Experts of a small language model: a softmax router.
Below are experts of layer 7 (counted from 0) of a mixture-of-experts language model. Rows are named router (the router's row for the expert), gate (a neuron's input weights, with its number), up (a neuron's input weights, with its number), down (a neuron's output weights, with its number) and show model dimensions 0-127. Each number is 500 + 50 x the weight over its row's rms, rounded and kept within 0 to 999. Numbers have three digits each.
Before each expert's rows: a language model's description of what the expert responds to; "mostly gets" lists some tokens that are sent to it at least half of the time. This comes from a sample of Wikipedia text that the model never trained on.

# expert 6
Description: Pipes, prepositions and result words in sports tables and draws, such as round, semifinals, record, medal, score, won, against.
mostly gets: " team", " won", " km", " Cup", " against", " award"
router:573560566537511576455484554452470462528513406485567400520568559451481499481529542416448476487431562489516495522491495495424422460551571513523505512557466431459434523528559541592479482535501502551584545497589551514425448448488456541506472356478352438440549555522535574558489471493434502527473549454482518498498405480562579490461474604475524541566462552527540420455549500512537507540504
gate7:476535530440539541526529556504511473442460488463503478556427445452534517425479554479551548488420530460539418440494480470480471513505465561554539452525451531488409525617433593509400455504494418572566459460544525550525476474424496476524557471447443489453569436436469480489479473548403494526570454502490518561540553383566484538453500550540586585589483364491540492463481504498497364462470
up7:464503437538448481584556576491448543465488500529451499429480502527488472562504516532503542494579533543485543546483427386500548543530468419566512544496452463463496494402480516440501546538398595441444484508432482549506572549447584582534544539561535547477458543618478469490518480410501497440452496589513488529475588480528614452544467409462477530429469541471435513498431547572513617544568
down7:611469509540532493583576543472510402559537522438514497428490579507476489449403568499527517513429449491529397473457406429386516493472497517598500472500463517539477445516476509486467493428557436516513529575476498505480505391480495454505445449471457506442570494428528501541448443540450443500457583447523499547465437505486468571444518529525429474433464518415536562411467434472549553405380
gate8:489616436462459496536477498523401443621449472497442494539492524496537480449520464439446432455559499532454568438438544488465471515549493491568534513421563567522525447496484527571488454586532487507504533426451481499432449583563462535514409503422466380507517546353543531551515514457438481509485503439451464470492512540484607513462578533548445427466611502540535454490605450447512479493527
up8:553574504568497528527517566488516466509466458463494539410579486451421464582493473481585479470501510497575481532450520540558598588444515453524515560614490473535490517505397459478554580556557491526563475548495465531446553549585467519601527551457472510465491512448444465543471499520494483600547525492546569549483422443464468650481554558457420399470426421425563455452493481512471477515484
down8:567508451623526566549518497469544415516534486495535518506440591443424549514457462491486536546509590475537491489550580605423557582494503497529506431507568535467495470501482563472491504473468538510483403427536509455517471568536523560535546593511473515525409566579493551554497438494506577515476507411436456453473494530461604550554470482541471542454596471423514529492556448472363594479431
gate9:455515571502561541424509454467486468450488575529450510562535470475543469520544447429564405480576576528520555508524474560496433511421526407487582497597519380493436497457441572531448516473475439622546525523542524537494390568468456412450577488498463495490536499586511440509547553367466565465544454482513526462429526425496491489493479476428537513455515549472469543529590447553474459465444
up9:535450498534498442442560504456475612464526461447489594592427465474479505467484509527501496492432522433568519410440457470452608453535515452581522407487546515474485454505505551513522535417534489481489485551509552562543402573432458556483562545463409469569448425521515559433434482522520477470435593620491489555537531514541500490551566553504535564511581515488554481412490579476513562539396
down9:510477488517432484604534500565525458475536418591476467442491430456434531428452451619521456523429482483598417497516484524578524423493521472512404431498439520551613456417459500508518500469413509544447504459522481564528464487542486464637528501486468496549501527470533610569452519517593512532476536463535528554509496531497560512526520442522532564421481460446550543465385490535524549488378
gate10:519482553505572548526491540442468471593582479508389493497425470480405494486493505541440446410500581478564544496427483489418520463450506383499545466391536512530551501435546544472517555566486524548514516512453570474565497570593568403594412515455543480517494505515495579508488526593469550542518591548453442477486473494561422458466469512507429488463437480572515542535487459564581451420541
up10:491555481483487478454553551459552390548480546500458559503499440484467573505527476447544482560470488417442517542325522459401539587532556462481461519500505510475468514547511530505454373487471540416422427411579550507503453516537516510524458528550460502559477617476482424465490406447501468532677516510448495465502512457498459509445586507521454536477532531504474504502466514554506507397564
down10:525471508560588505423456543471545492560463459556594514453471583507596548591471391413414490480489509450484419554460579500446434555553508515516493380488522439524448602531500541444505405434487509523589430488650469479484443503481524513580508468425475504520416479547480465493412415535500515514546509442474569454504463433499503545527441510533496489491513541590486568538517513535481456463494
gate11:542443522497485484456378505589525463482478530492436427485489481522506495576432502499489456498529471494462529453488649543508424458489485440529514509402507536485514507455580509603464557519566553426550383548566533485579518579473493500549441440475465514456530578415449474452387461568492549483474506519584543506552485487534522502435440521536517421511536447512459398529586481495544407454399
up11:617457574510433443467536431496504507479487461420541550461418429542464493522452434433475518443551493494574504551435523549485497470464501481572495528508453492547515485442552490515499471545561413496506490611573546615575483429478517552458405405394466440479559439498508530530440518439507441536488520486569494479599532566569512486501514498539478515621580458466554428549541447465539488424431
down11:597498598546455454534519522527517500479541545473495477532447496468460536537587626484429513505571533567528535475490441533560569474494516408488422500501534454450515497488532449517480576495441453507608577475554508576536380505454507474485593472464550443488423446509500403520494542541540509478489494467422535400523588502501569460503423571485617592472515533584491461541426475457446426461475
gate12:555585491438525506581490489514579582518410554536510485411524507473453407525478489433444512466451452521540491405439523543487486581561566409502546544527554520449506579454526481475487521454476478485496518593538462570503511555475483504435486441509578484532535517448552439450449527547532446531502543494467450406529430442596553465457566496459535392488449485442407513438570586549627570487483
up12:545505631461547532501526514489478441584435567561488411503491472484526486499378466437502425489497518563523496504422446425543520491545487439383608470552584516526529444590497429510513599613429498427540538493535548499510540579546420486451497446477436506440536504499538441492502463588492493483465504514481492465546424486552517391449572518531513486494475506513397520451476573577502451560476
down12:464554512459476409463576527484540495445429444471384407463503539529542529479352466469527531438513517589515534499546499410532516440490547490469506536490406535616525393516513539510565509501542459429417559562456476483467420475466432539456587499551458522572481485529535479601515546576532544555489486500499480532388494527550456446497540521564466547424551467558509545452470463563550456571479
gate13:438475472492471425502596513519398390530442522526459475494528417515461484586546494480559512494431509531511569515504567410605512490501589592506569463585524498459440506401442494474520484593530540563483499570408526529496377605508423593519495550440494485523542495576537458525567533594551459483495515488573531406495540575469512495534536499536476530504453450518464532472446428432496506487533
up13:548506437520537484534485461380469436514462566575586559500482544448534563566493516569566509491491476494415490460509501487543614487385503496548574481468488534484471555525490483473547536533493492540460395438408383541489482508563474515504476579482521492507477579467412458600544514458492498497607479547537389487565500506459421496484547461475490476470571512452548619616492525531415455521546
down13:510531553477507596548550467471461536416514647611447441474415556477573476508454536556560562412523525456520445448556467425475545493513451489551504483550423507546604527464500454467528583459516498449490466560394527486557477567483468515583495467492526400512528454470568512468571536460604539599453455439480489532476534530517541456508490484556572471503490364451483508472549476443545536534509
gate14:412448551518531491442492537442436541468519400454471450551532486531493514484435535531561670493444496516578492426434401501488529596500538562591470492580507550448471561433527550444447406569509426426560476505514510508408524519508455520529481492495413517446469535513538552559494580505522527537547511497446478450482522454559503561515592540461468397487486505485601519491524484491492450463372
up14:543560450532516488555524459511524560599488485538479512547448506482452443515512497401513481472457452546480603546492545519480445440481480580547488558408498446501568489478514459498522482432431453541520410547521503505459473435497492529528539522508428470482542488616570558445424471588445437447434503498414553433549468510494442390594496449486495402455500517548456516498437389384495595554573
down14:556501439525535529533483408450607504520407449567554533531579524571447502491494426490503475515498485458619651552495533490484515457438507472543445516509572508468576476548486559551505515447441541533479530455528505443596516396474462417473547475531530595515536519508561442470483450522509525458538598402544509508487475513595535534486502450582473490484556522546600611430506453524527527445422
gate15:459535509433609524477481510446434461551494432441476376492521496555515519532470516496462395507570440484484481400465464390573554492518524510535447485552570546495540541502511524496434537521483567472445517602424538510568537590528555463476434521484565503528524414440484518518563549537512484462523507441440579470529424507546547532523476524437532352448522464446545516456534536516609527404583
up15:479499449413487528524421452503523551487472511570532613545558466562475537619470491459516478405449460471517511553538531483445541444474435385456497527547455571555515512501509460577523499539475462491518422525514611561560476478396595527598559532508539518491485433450527546521451481597527550466528456441454478545524439516493592539504596426473453533546608563454426463531530482562469493436488
down15:592504559508354576438475503547527513459576524459570506508493587491436537409489446496592438537512496461447457473652424484475509500474554455511485460534392552517497514414535493593527420497491533528526531574462554458476534540490526506450525522572465552544430500519515457435420500516530401547474480500471470510499504582586469553616478473478565459454506575481479488512419437472489432538549
gate16:571590463466480569490515523488495505608439524486448521554545403463447490520501456565512526565501555506576510577495510521504491465527577550509477499510484524555457625398609476600469462547486515457492453493446564534430423460542415556486476445551495396540532552423532490439490422514447475442613441460520546482479505526529515520437389437559549545453458471511480501409417483492532442543528
up16:493438551401396491594490476571532459562503383483417501511442507502459500490519417521478463517402499451507522506570492506501475575538442580589571477467437475445548446549514469501526453451500557574530532464510502538530490574531461506517510611540411562486488516514480485532555517513483386483462520514429439568550480391482514436567524486529497542502574409460411542483506554525409581597477
down16:537534500565501589533598567500426582518489573467517519477400439492488529484617408536548555520551479547463564483532402491505507504538494448507511481463500442508619579500540531461583558558466506464439379463486441508578463517505570554477581464518452525497537492565449484473534458539486404473544551533510438505459529496505473529466435601533413430448538416553511448469403561468497491561518
gate17:587437547515503598540489517558500477577485537501547486417566533511524545600616424503535508543428588495590520492464526474498522502485496528440489508530535532442636545513519412603493518537497404511582596496549410546494516527541422517461448478485573487506502438542457550559524465482470534457443438455511553519385458447560518478488614477508421455565553491483500548559529466551473497450459
up17:419576403545512498500532465532480564524451529493423527498435571516478518446537526450468487506555417524587532559486507502500505545516481373526469460493480458408500426495504480350470543449594434608485485438473498443451524558497574463490540544526599465570516532558540476501487611437538455504430428475468603506448548509524494505513421433488470482460492488539480501517451467447366425480473
down17:451378418544480520477456583508490509501468421520500572508461478564542441547399478505515554558513443505500537521529471529454479499507551486463441516547403482459580531482491505431477556466546498408551428521488414598548535470479469533496540528516511494509542525537508500452557502482538522506472498481550481471569570469521469510493432658521384568580480404460462516522425443507399601368457

# expert 8
Description: Words starting credit fields and song, album or film titles in entertainment articles, such as Story by, Theme music, Non-album single, AllMusic.
mostly gets: " film", " album", " song", " direct", "In", "On"
router:517457463576449593481560469428573475471491476514500419484551535512461541500545526500504531459525529507431504389557445438526433513527451479494501486567510587448466417488542562471549467423478478485575508502503466472469423488438564560524552497378488557451504405569460530430526545501488562517505576394513498578530399520501566557525494508476529468518479429479429446544560498424355411464428
gate0:469440496493520430490434516486528485471561408462461499495575509488469540495484405554529455410455528525557456402505488397468413500459504417456500545521531528526526451452484521526514405408539500476514570536542408501474571536577453497479498601441487557526573541349484511530494519496550430481522547396490443503503444390542478482495478481500542411485471453451427591483579556505492398455467
up0:477566543478499588404414521466495595499583451518464496490448540563527494480496574565461459472500413515536512548607524458513475506490425539581394530512459395454611533488581519463499464481468467572462567500478490376446519489552554520471511481547431442525476488468466521458520595622476510510456527524495491365571512503443517548475497521523437535508486585507538421505538390448491484525513
down0:529480374516494494488525484444505515507418508538524498523465573452458516456496498454470461407527526367494528576598550577423545509478588505462548516515482525620502518514499440527544493477558481620484473496454550484430466507583608425513443501504530420431467400542430422562550501526413484487520436462541546428520505457568490552497546501586520549514438447535556492500480455573553518513589
gate1:537479452385541519464544428497465423481507498458503484506496515469518494413509472380476561478554567501467581501527533455558562427513523445470602497463529481510438480536521586545511419578480526450562472487474468512477526524485432556504482493341506568495512443509542405487506611536492473506533537418574573549493543471496571468556536492410444576552440509497432586464602497536455406497542
up1:462530448496496519411442428497481561521492384567585446522519472530540541533443436430547477587417516549598584499552485486520506577580575471527514409485542572501601593516499500512462548527481413489482516529488566459600469581527456486511464588529471526587579463565509594487474504513604531425525450495508474465470511530470385548459509527423510458488460535451592488512500505533465526462530
down1:508476468419564585471484579481482547467416553458466512380462544472477537479529562481476514484534510476452484472517334433497454459510413577494543421536486450447519572467524503475377452461489494619512465525498483464425551489451616496456494426471535536410489501586517525506438537465449549469480491513562458472501514468465477531548490485456562503550572448518485429576454502556491445547363
gate2:569442439455482527529439567485465486540414476417463559483463488495508479491457454489509531497508587512475490390516517457434527574517485385396560527490503416516537504513541477589479457540508429516481562604413487530470505479580499545483534551437494593523485518480489467475519453429510543586541455433501466460568510578432513463498516510538485495464622444470429566574629486533530572621481
up2:451566609442454541391436475457440493523545481511482533375558381518418572491529531547533455561379454472501505565513547510456503517454565511452569540550489427550432464498526452434443549492427536507452462497514485446471469589496497546458500499563530516458412487532594499484522472438507384437438525559467494425474586522520506477516423455544506490429489577518549443469453576497495558480537
down2:562483485594493508591460465423460476536518495458548612469605489568475541539513566530525461471465472558516507490505508435432485514484511464498457530544626510577573384499450474487450577421512507476461493542397484569488515584493472557578422521501424514569532483411533380470539519523467483504442510559468518569430566461487591477496486498516498395508535543439427542434491556494414527463525
gate3:533533497500471582466596539442490534526578506521569480486477536563455482566484540560554561479501402497487455382525473506539523459434451504563514522478520568506463466549418563575471491476501431575523507508523470546533461584474536515451564474386391559567502463530418561545491510414420544402548568456543536538574498530459583517473513515408533482524431492438447554455534442422476431486423
up3:465499518484478410531514542475479549606567479422466501480506521506458416474601493514444560548468490457495395519465547452480494619486536457539504455578446373470587550553549448488499537436542513541498481447557524493535500476506495540555443522524549564512436531540406512564538582484529488574441458539369446481465516627543459486571402457538486492450531518462505559393504505416511491521465
down3:589515537594538443454433367556544500521530548433599511539518481570504470479449411482447419483567459538534534474541546582511524569538479436490587579419489491450473572519543529452453515483564496547527437466484542456477509382564463430523434508502511439507576529519495483432445476506492575594512553560529525522394491397521442490494543516457492476509483478557607471550533504515530416501555
gate4:575552420472510375467484460489429464531532498535519452551627458479552456539464538608540498359513528519509536423401517449540515512512455592465475495485559598486530522455503496559528417492584443516530493527462545494497488505484499528398454562467541477515453509496519449426560473536539477482504437585368511465497481495500491544515595523470546601490520555537583477473533474453474553403571
up4:552473436601523635548564577461526530521461508386517437498459510396487563485537587442506542484519482592557561478485444424547517550503561484530483438537444548443452527519423460542534529462477481603444593517518425526480504529533528569489416509420519511513477422568427444616463509560485547529548567471526434572549539475465547546530486488487510516479529540478524506397465497545535509487407
down4:498455493478499577465484554545472494519557456528452510428493565431566499519512433541514482447542460516472470482363454469424525496507518581548448525483448548515583499472529503444453664490508475542418521610455600473461499525562430491437503403480468405520460512519582517490571490516504458520409552531501482509398608540521419473490513469541460521568518456549595562544460449431436530493464
gate5:434417492449544500518453445487482556562484486516423464506498513539445463528470532538418523438542436499380572416463511591560405546543484514504531482423504449482518362467424613428426568504450515430588465540476415589526549538490555499518522463527537538406492463525479437440426520586476503455533484426494577545565441490522489516466514471587497441473534537568489434474530543504534538474490
up5:494497497520480477526500466457577532535514502616520489493577470533522496417446565604522521517480478510531506464500557519554622453525486460494608483459451539518548508536577514370499527471512408524543489590472419451526494534510527579513487535444482540463500451544434499496448530484464587493480456423502434492623525568541491565535443504538508493327572586461436566527401497489516451465452
down5:481503443474456485507435554535496420508614372473507508566544489495558541490471460575519402457494454496490515529489471450416481459526518590421529493494535494413520374448477461520454509477533531597462479478532583515523543523464436529539491511500550457497517446576648537496461490530487506517418537560442519598498478541475502445424494573550509595429472497510515494540563524621397515420457
gate6:549553469437503445471499558515526552574504521468533366504546599493599506497595397598457494521525500480477483565500531532486552480432614530545587579420518544448488502424534539530572499451492430453542496415594455478551451522531532508509479544447436535550431542522485476562440510459470532517488472436449440455579478462488557543510517488526562494553455493552364487544548526462411431519484
up6:468607562480476585459558501575518487481532378474449573521383504500465494426472431470421530521369455521500512474534526532539469489418499522489523451423478492417563507518596429522476475546523563526509486499531576470496562542447459445485465526604525440558523548429561521518466442429468471539460566445546460538452539534486502437527380504532446454561479499520512545492566549595563583556483
down6:499519492561490474461630491448500414565477544506571442522519526479481516415427480477468486504437444451535456437481488462551533395595492527503428465516463502590533457540524428465505474511509548487539555598461492504459461443562492485528499526507551398584459515506500613494582555452533501419563562528413476565587499510522450460584524589529518537562522424429553534445511522404516587457435
gate7:543470483552432544487511483493511511493434640497423505460464520519531534452546503469466557490526496459508532375466437549488509474508473485460523413432435532576404495519390540488524468499538583505492401520495509447524551546514513543528470496415510483392484475538355438520538564508529511468545552519576555544536546500483456575453425591467414466526522419422403421505492401477521497478440
up7:450473445495486555456418467555467474479463465524474455433545548452392599603528442429517543427584550416567502460545456491494548541520537560572497532579479621541470507429375552536428512522556477504495514459422505538477457477564474504477539458375512489462549523524461431585527508505515436545506453504525549536447553528591466491487402486543483481512515458479435476514511513510507363464561
down7:482599513449484479485514563510522460472502425475664467445491523510484545523536475529552529511506512552596539448515570477526513542477456478517430471558451431500548599534540485500522584433430527544526528546514360486480473474491483492426499543504535419479569546508472562445495511470614462508492491487467423479553517560522391522530457556554510470446529551472471497535415527330491631491527
gate8:469414462543512514519582520497526443510533372465476548452490470536490601477460518524560469538551501440575504447486430560480418518531589538582415505493494506537524510472426491477470407508548437513535549492533397488486490514479482608497586532537570415469538429500541517465500543569556589559510500483523574594437579456448536546425472459461457431507421421541526457594532526441538463477569
up8:510510492591525500516481510563523435578547539519468519499511406472472531537370517491616491551573596475429546445482413516415489533573575569528461445460488513430476503413460524582443461558461445517470457441529551469611511405559519442509548464511523564532590506474484535437533488483493476609416550454504573576469489464511459548468491559456476451415435466519584485562469533518531521498502
down8:515508475526417522511538604508531510475535571407392488478531438525506522485574465531498508538475499525431510574544465528480563545415467445415538552557407469471501511525494478440563497489561482514478526544548429445508501508596489516480461541480598523494458569533448488452561464407546453443407566527463475393548492431357436467482514579458532418561546487454502461528522414404473571464527
gate9:521408580523459545415630489444494474567556584550435534511501507528499537458483502504520566484535513543433466390553413530491470491548522426534463456529414563459492403471413547486547486464480485522493435471436425470528520584516523502518514509469587511449458516571451444552481528508492568581535481446605509623554515472481639514534474549436552504530496484512470489537502514448478374477451
up9:489445478550422537434523517501445489484559534402421408420511580446514586440556539505608538537500477489495594488613466447484486555558542497564491548467406533506587508504509553477443412479432484484510483447405521536503517511483501549444575485485546510481504489481544391461432580452486484545499543479609520607452572518493636522498539521509528461475537496528467556520485565511399505526458
down9:514491521424556482595383533518520478464414418443486555528505416597510460531509457518495528416514494497489461588391574561514424488481497568467478477497558478448484569488526442501507575572540459488428543531547601473520508448568467453499462491535478474469549552513518558496545429522516485436437436539433473412480515526483367534503500522529512541421543425460622534367505443501537514524468
gate10:525552571512546437589415534468545540471522577475443462455509493523478467410511551479479528501566568453508478480482504520558668500545542517558492487526487468521550544605500609483490407529556471475569466529522512551430513480524479604488449521487389418575464418488480526534575553427431468474503479393532486535530455455523522468583376426457475516490535521518477505522476513585524426453454
up10:491490579548464488562495589441484435544546587498503480491518445523514401463620444528536513513488572394426481505423473510586529501541512545544532582517597593489537463501411602540497479475558515458490574476446494569431465467509601442511468602510493508537546553509502478488473544507473558612543465472478482524489486467512463520518546480489514503475482511430417465503562441581429387594426
down10:520553449417482513572493621494547483441586590444425488426520435458555485473477488551488472471541522503468516455470443487515573484456427605492506583528514506562584504482523485544530536398521459547465521548393562450463518538463463481584546539487527546590502469428523505522536551565388605559563515406458513510542519538515564382510494484473465485552560437487543469495557504547431475429452

# expert 7
Description: The word in and short middle pieces of words after an opening fragment, such as Sc-ot-land, Cap-it-ol, Olymp-ics, camp.
mostly gets: "In", "mp", " camp", "ot", " in", "History"
router:504433493487520541553528538504525520570479447509487433569503520429544453528524514541509484553459474565442508523476474400515507526458539537480458518550500570521498521506473439421499555573457512542423551501535359649447565528527511461489564467624538575450458456562428469613538514477562561516500528508494513607486516589526448450375461417504552524504400470577577509538503517528520444508527
gate1:455499515511435537510568500580530480583480571543423518487536399472565537506489487430482485542448434533482595532516456425467533420443559454462525432562551576423431537439460416446496598557481546515420452503610492488444521417582574450496517429563510589503494533407536495555576538403526586413477448525525558507424562539545538463506513494511529531542537520489473497490496489511534511525422
up1:489512517492576465526555464456482606489521506485499450563496529584537516552456514568528531472470585569484526537515502509450490504429622462484489471540410515615444440472532452512508496544396421598534557560496553495515431583414487486531449575558469550511505559482447463428488508513504556451550566528511581565509555460505433497409563574476525368457525461429547491538478463393507445483543
down1:529478525575560384495439460486550453514496528573594483438608512488473524533509396401463455482487481560542513459509568566527539486500503537539552533427526450470449564522528611573517465504492457452520439480528522463447564412584545563552446518500419464423542487570573482422496481584583522478465599528536425502588453454574511528548546449520425489511492532512478461546477590478556468541532
gate2:493459524563432567533474548550486498519507485536431511431483478457607483521578602557502464555483442528583498547423502463555559534458486469478584367550536477522478543448428467487452548460505449470545422592505543540493532543519567488507555482569543460502537378599514516468501570472432518461525511484510519565542454553594492469456385416497513553501551433452479412541506510614460460471464
up2:441470436475473428527505576514433480457422433466425544535534531524501407662442477439470444514511496507408487485495464406477555476409579440489550546528423429467483464535436515571539539494459507405551506567465380461486486488516456475486465554562403439535591468467444471494541493449450425499502512431467597591511491526464475515458514433524476507572492483573431486503435518469514496450530
down2:542624552513522539504454496609459469410491511463566529509567494453464525502572478459554415522547510517464467489524547492564477537459487561449555512582436450509377517505473466509509495534512488422458399410520515493550556560599539446464479546489474365502461487435506553449538577474537465530491555542617565462520455453503387450511518484485460575508526535472493414560513542509486631518490
gate3:525462463484552585437535468598502492548421541531497451516511524564517562594512473486381477435467477421486536514492435491597519493457485545457487553550494532465574612516451459501596454483476479544491568501490485495473519592590520532437504564510446500514518508483466505499443629448488490472427479587517476524587457502462424580471432486404460485558571442556575527517414434416476517508408
up3:464588480467529448495487507418485533492581491442503526484466504474524574547483457566522468494495398526531503542512535474569451573446510488472477433441441547489490564459514489578494545504479634505554412483588587538497530512521437557465532543589542479531401498423479504519586487496434403525457486414461474467495498499487461495545413438587414393471494475408463446559517437543478590590564
down3:474528533411558446364561507541462531499521484528460492505403513460529482435468508431513544462495568500446460447449486480546533514466432505407561586529523512634466457578500443572532468515440544534504527469553483472514406512458537446541508569490538460544574553516570468576499532459532488557501470500479502551473494501426485404374419418499481569580525558494437516527609416498520568464442
gate4:497426480458541570531486509564522491564484504433504484583512554470491512472519491483538404485465614508465525472520534528565469590452528517482544534521517513422499519498482548410522497605532544502540486441483502542474537390485446568456605552578587553584421526508521448595462466486522525481518525371524599631457573510473503535375506476461510505434495467576433566472487534532491459473421
up4:453429518521486398556503474500502485441375490473492502588469519448476416425471552453554568401403530533470449463450494510496520538488497494430482483496509523483481389502477490496488594669500514514504506528429466457452546530548442523510557437441494551512569492414467442616569567537511463457545538410490549501485467476469465575496516450503518498442477493634510484587544525583514455462548
down4:499408437512475551583510531567509567394456507520501477497461487553548539483511513518420465522540557478416435472448439502371541418532516476473479427486465481494657420478481487475555557541467586488485526560523535623565543505545470538603536531460485505475525489474561506472442495521542565560470505434541563467486586547522477465523425492487512436558450483451536582553522457443394521404474
gate5:540475547438581588440469452563508519563494399538483481480431468430584391548533589449490476507445478606566520503553507600541569525471465536501497511561547490511606503482357532579366541505548513521555527546568442447441555514521550496540507466493469467482505573542466489545564613497516523530528443501515503452490513562527523552600486473547480554518457448485474442463532550533521421523478
up5:527432450519408521399551550538471567462486553435454483497526498451442562586479472592518489471562506521507475475459477448565493461556476546534544517474498472482487540587524503498512525449462545590603388480565474568491578393456445525447536530435538484467404601488519447558460461481474447508454432451512573467501484506523451502575562457414469575502507504403517391483466537487525530505368
down5:484391460527550497474516554539442543496427474491509526462538617432449523571500450495499433495505468470449508541446554453451476413543600514384526492504489557481467480500464431480459564495554472482464499477471531433518518471484536507508558483469579496378585541489473515410400506576459454415436474488517589500496543423445583544500546541477408576428496575535512554609503550502513563404476
gate6:473491501513564550525444512517507504531504534605526464560452518608532523434474523577534527456461512589535537532479459568525565488506503585514501411476493511562453512522569551474515480452524410479436467577574477526458551478506630515419572521549474544610559425441503488419515477506485565595494538446518460485487482609515473478494364538462446545508493463513448609480422435528603477453490
up6:539421466543473487490455445442574606528527567551464488389523422500390460522560523566479583492450470490463509591462517479536512596458527530420480480457556428401539606491527556436587586425488511535514551527553548482508561444445485503519433466441443424484506495545477506491424515431392463508519511496451512393539479490454484591490473486505467463446461504520510510560523613491441502512559
down6:490521489448498648443533573459547441399567499541553487431410466543542448498544464550514385501542445526500436534595513518513568431550477453573570486491430468483572592481506494436494484469462449515530441481534509653431411541575527529578455461588446565531495526471496491513572467451497495539461449562527443495515485458530456447602511555485437520544529511565502477447456505465485524547493
gate7:533570488414429451586605556428555535551503506485547444536492569579598562615536513571473547491498463549459542455448467449532484559493528472547514476491524506356479524424533540509577468470502494506487502498520446558553570489419524593467493484515525471475487493475437491461501587624491524466577533562548602533534401494456489463472493388476564503541470462441506474459555472479446442482432
up7:472498523545456529591474479534489570518396435463467514597546531510497470491477450415574578523407519483520489454504494533500433484481452492516528529444563452423426474539576443424447520476560516484427523489453488531571509444412531482442538420447557445512506497535459533430510527596544462513605375566445522484541521492548490567522622563544611517491464512455446476434473508543503585470415
down7:548526612550494529506439488555561544517572466567497505453538399465410476586580427491412539506575482449506493520481498466473428513485516493587498455483482575484524525468502557538510450447506471465434566541516484564422414504544506490452489570455508490467608468549419527438516574548468492441498538446553452519564498548507479404614582614479497488420467393550441547563549495542477480465529
gate8:542506429471506581536410569508486523525486462510486476633472497538486466509511444451450575547483465549521512446446413463465450535472531440564460395535573441537427556482554504485513582570530474504447426600436448541535586501478563484499589490536506484496506488418497445505520456480525499463547444485457486532422526439397539495433496449534442476457489596442454589374589455529570458539496
up8:557558490507548534546457453538515487455402485531509534581456528497430521466520492532577450449488483500577570485453524494529439464521424502456510487448492539463394555569483521553493486428547395535511547530585404585530399466487477515596589563484487484478460513392479468409440500602542455593536479538464536463535477478484417460548400504404489531525420508519517489461525448529384542496463
down8:590520492525464520475483523516558476529495502500530517408465559479449545484510527518514567504445523491485460574473424454396494510456513590549562568559478391468492410458478614527444492536556449447587501480566495528536423502435501552502477529505495523609452453502624566544564465529613469532533509538593538476494524485514508474495487433480472511536423563468405503487412536385484400435437
gate9:423415519485492541381547580592525515503379526569504525528447522529537512559495426612483517588464490481533525565422477455447556571494574488459483506534507457418466570490500414495419497424513517465449545450463516609526519549565491544600445524477430480591526477513517551407540436382508501528513468554561559578474470501504500583485465528504515524581446441518520515469473489468551495484446
up9:465490432493481474537490401423598421563481468493468552450513501550544541539609523452495501509479502550441438527501543465521482531533478382538525423378571476497461494497438541363461478493460556515600522421521519540478477536444519496534517501513494522497469522471490533511549534512621455551506482510534487522498480473584609540498562593489524482577544567585473581545453470430402421415456
down9:503549525502538489519431557439506490525467432588425550515395559409467485400503507499420432490491561493519496494497519472517444501606427458513435433489500497533457451506423521504512504420545457474496451421482449585477509505453430558423452443489521575486516583539528430557582448494509451522530459405591515561559503380403539469467517534454536433456484471577539482488551475461545512515627
gate10:555412470452508418483509590473526510513516483517444421563488624459517503536480438460458484516518481573509464584420596445461517563526522469474467478548457407545506499461588548436423524475457383459480503454477498515382459498606508524596530440526481495396519460507544444556469600424494542535499569446467570474471505558573488461399475495569440513458490440476532468586490457527511499491487
up10:502476508515491477511451586450584496525515556548387496427586582506506508529526456537542496509554475482516532497516440632472527482461547523463505538449497485613401553494485503554513518404592558568522587413415486538581538500484500602513448407519551533519585443505501495582482358592433520480411485486530568518471474476480477546452440436533511542513551458490422495509504449548522482467480
down10:482569498527499541497441564512536444535427587538459562492546489453596493487550445467467466529446397566525415478402376507585577513477533516544463415532558473550531556550524521525477537541518487569558456489620531568450541457537441522542452588507552404477468499537497467473573445458570463551547554598551522470594491562451483488506520580530439418477532478531547551499545459506432485505481
gate11:508509447503431545516451579445525502638440544518439517589462443503585503533532484450464512441515461500541486496408466521478571532461491576523542461522508510514562463441645518586585517475527495443492544479489482514427453539477472426463417450505486534572490556513514495593581511593545490537467462482503529529581564448579507461392443510487539529543375510550597514562536529559548434533485
up11:466500580511533456503495560471361517510418445464511558521487457512469579421485533568483528511469522432463548475598473550465449408509492410454576490547488377471511536510539500497502509475491583533537511425462522511469587466536575566509505554463500401472503463500566501593483478466432520527502468474563572509539519566493531446505531507658492398529590584509489536549529510392544582487514
down11:590540531550594596445516480405495523507497476378427482468449473366553561552562418474489521472415553532559540501499546506442541443447481513432445458505449551538583476489474530533423578438535454392494522546462448541587464504481490452501496503535451409551515496476459489476507527539535451557509564418541496617549472529478543465576450476511472463578461559517527458503389460476528519457513